Weights of a small mixture-of-experts language model, trained from scratch on English Wikipedia: 8 picks a token.
Below are experts of layer 5 (counted from 0) of a mixture-of-experts language model. Rows are named router (the router's row for the expert), up (a neuron's input weights, with its number) and show model dimensions 0-127. Each number is 50 + 10 x the weight over its row's rms, rounded and kept within 0 to 99.
After each expert's rows: a language model's description of what the expert responds to. This comes from a sample of Wikipedia text that the model never trained on.

# expert 27
router:54 50 50 46 67 39 46 55 62 66 40 52 47 61 43 25 42 58 49 45 52 49 23 41 38 69 42 72 35 50 46 38 33 56 52 62 58 49 44 47 48 40 39 35 65 49 60 52 50 44 49 58 63 55 49 64 63 53 50 46 33 52 43 42 46 46 54 68 56 63 56 51 53 51 50 41 32 45 63 41 41 49 42 57 36 50 38 47 47 50 55 62 60 43 61 50 38 33 36 51 71 36 57 42 45 46 58 44 53 62 45 45 31 54 73 48 42 44 62 58 30 35 47 40 53 40 57 46
up1:29 52 32 42 49 82 59 71 54 43 58 41 51 42 33 44 61 52 59 43 49 48 33 55 45 46 47 43 63 64 54 60 48 43 39 70 55 46 47 50 58 49 58 49 46 79 57 35 44 58 54 50 38 37 35 47 53 58 54 41 62 64 41 53 51 58 61 42 35 49 44 65 40 57 57 38 28 48 51 48 28 61 52 35 47 65 48 36 53 42 47 50 42 49 40 50 50 60 44 55 51 65 44 59 54 58 45 52 63 37 46 31 66 47 52 43 55 67 46 63 54 44 54 49 58 62 44 46
What it handles: There and list joins

# expert 25
router:61 41 59 45 50 65 52 52 43 57 56 45 53 34 61 61 53 33 30 48 56 33 27 43 39 62 51 66 48 36 54 48 56 49 62 59 48 65 51 55 43 64 53 45 58 43 34 55 60 31 68 35 39 52 49 38 48 47 71 43 37 47 60 46 55 46 58 42 48 57 53 50 51 66 59 41 35 54 65 39 36 45 34 55 57 35 52 52 53 37 47 56 36 42 47 29 28 61 56 53 38 51 41 63 35 28 55 51 50 47 56 46 45 38 62 63 53 52 39 51 57 44 50 30 44 48 45 46
up0:54 51 52 40 58 59 38 41 40 38 47 55 51 31 48 74 46 26 37 56 46 36 36 60 49 51 47 46 66 31 40 36 54 51 47 57 47 37 35 49 48 32 72 50 56 48 37 34 47 66 65 58 45 69 58 53 37 63 59 55 50 53 44 36 42 69 40 62 47 33 56 60 45 44 67 54 49 53 56 51 40 47 70 51 32 47 54 43 41 63 66 61 47 49 51 47 43 53 53 48 30 50 52 44 60 44 65 42 46 24 50 43 57 38 47 50 54 44 37 51 52 57 42 55 49 50 46 54
What it handles: Vowel-heavy foreign pieces

# expert 20
router:60 59 60 41 60 71 41 43 58 51 41 38 60 49 72 56 50 54 32 53 50 54 37 45 42 61 45 29 56 52 57 49 73 59 61 53 33 45 53 47 50 54 47 58 60 32 57 74 37 50 50 49 46 53 40 64 46 67 40 60 51 40 43 51 51 38 57 46 55 52 54 30 57 66 46 45 48 59 61 52 65 65 45 50 26 65 56 45 58 59 41 71 63 55 44 39 54 40 54 47 49 49 53 41 45 42 58 46 60 50 53 62 64 46 53 45 43 43 36 46 67 30 40 61 66 64 49 40
up1:35 61 52 64 57 48 46 54 41 40 44 55 49 47 43 60 41 33 71 58 42 46 63 49 26 45 52 44 67 59 56 56 48 47 49 62 39 48 40 64 42 68 53 51 42 39 44 64 44 46 42 36 40 60 43 58 47 46 45 69 66 58 61 47 60 45 56 38 43 44 37 50 57 54 55 36 46 48 54 30 59 60 56 47 55 57 77 60 66 49 41 60 61 59 70 37 48 69 37 22 51 58 62 63 59 55 63 45 41 35 51 51 40 66 45 50 48 51 56 48 56 51 59 51 66 50 49 47
What it handles: Year digits

# expert 58
router:59 41 51 52 43 44 42 33 55 53 59 55 45 58 67 54 34 50 54 48 35 39 44 68 48 49 52 46 45 56 42 57 52 44 70 48 50 64 61 42 49 39 42 56 50 55 24 50 30 55 58 39 59 48 42 57 46 54 71 56 45 39 53 67 48 53 64 53 57 28 42 65 49 47 50 55 65 43 62 53 50 41 64 41 57 53 58 61 63 38 45 33 39 48 54 53 54 61 51 62 49 64 57 52 65 57 37 46 21 41 49 34 68 44 60 51 71 39 52 43 62 54 64 65 48 65 50 53
up0:47 61 52 51 52 57 44 33 37 37 47 44 40 37 48 53 54 48 54 56 42 46 39 44 53 62 62 44 45 66 54 67 60 44 56 52 59 38 40 57 60 64 46 63 30 48 65 32 32 57 55 54 38 35 58 36 64 54 51 48 66 45 69 57 49 56 57 40 56 62 45 42 54 49 43 25 66 54 60 49 50 23 59 48 37 65 50 58 55 45 62 23 60 61 44 51 48 60 46 71 34 38 56 60 50 63 61 58 40 41 55 51 54 47 57 53 45 44 46 49 61 50 53 46 49 72 47 45
What it handles: Medial syllables, motion verbs

# expert 46
router:42 51 66 56 61 40 52 50 65 62 36 55 42 54 45 45 60 52 40 48 52 42 44 32 30 47 51 42 36 57 33 49 41 32 67 42 70 60 43 59 65 63 33 66 65 48 50 50 38 59 57 65 44 51 52 65 54 56 44 59 60 47 58 47 33 21 59 64 41 49 43 54 66 57 48 65 51 70 67 37 54 47 38 49 57 46 51 54 44 54 42 54 51 56 54 41 44 35 32 51 54 46 44 41 43 41 67 36 64 38 47 68 45 47 48 50 50 52 52 59 43 52 51 57 51 43 68 42
up1:36 62 62 58 25 58 51 56 59 41 47 58 49 43 51 54 65 57 55 56 71 54 54 42 50 48 49 57 59 53 52 57 51 50 68 41 51 36 46 45 64 39 68 57 52 55 40 65 56 46 47 48 54 36 44 58 55 37 49 47 43 67 76 34 53 49 55 62 26 42 40 31 49 39 67 67 51 47 47 32 57 30 40 44 48 43 59 47 58 34 54 26 57 42 42 60 39 51 54 48 52 47 39 54 42 42 63 46 49 63 40 38 36 50 53 57 36 59 57 49 64 59 41 60 55 60 61 60
What it handles: Clause-linking commas, that

# expert 31
router:39 49 36 56 62 51 43 24 59 51 53 52 53 57 62 56 36 52 56 41 54 63 40 43 65 48 46 51 64 45 45 62 71 50 40 41 30 49 66 41 44 32 46 54 34 54 50 55 49 42 40 49 39 36 56 64 50 58 53 31 51 52 52 58 31 59 45 42 43 50 64 45 49 54 53 52 63 25 47 52 52 55 50 59 51 49 45 64 61 54 31 38 53 38 52 63 50 60 62 45 66 44 58 56 72 50 37 42 65 33 61 41 72 51 62 61 34 48 37 51 57 35 46 42 45 50 46 47
up0:40 40 40 56 36 47 47 42 64 32 62 57 42 64 59 34 59 37 44 34 49 50 72 51 49 54 45 38 55 59 64 61 52 57 47 68 50 61 58 57 60 52 73 54 45 58 42 52 43 60 58 51 36 48 62 58 59 43 43 43 74 56 37 62 58 53 71 44 35 34 51 69 39 50 55 48 55 55 43 59 59 38 51 37 56 64 58 52 42 39 52 39 38 55 67 71 61 51 39 44 58 43 52 41 56 50 41 47 63 46 59 60 49 70 47 36 47 54 53 53 44 50 49 43 48 44 28 38
What it handles: Money and mixed fragments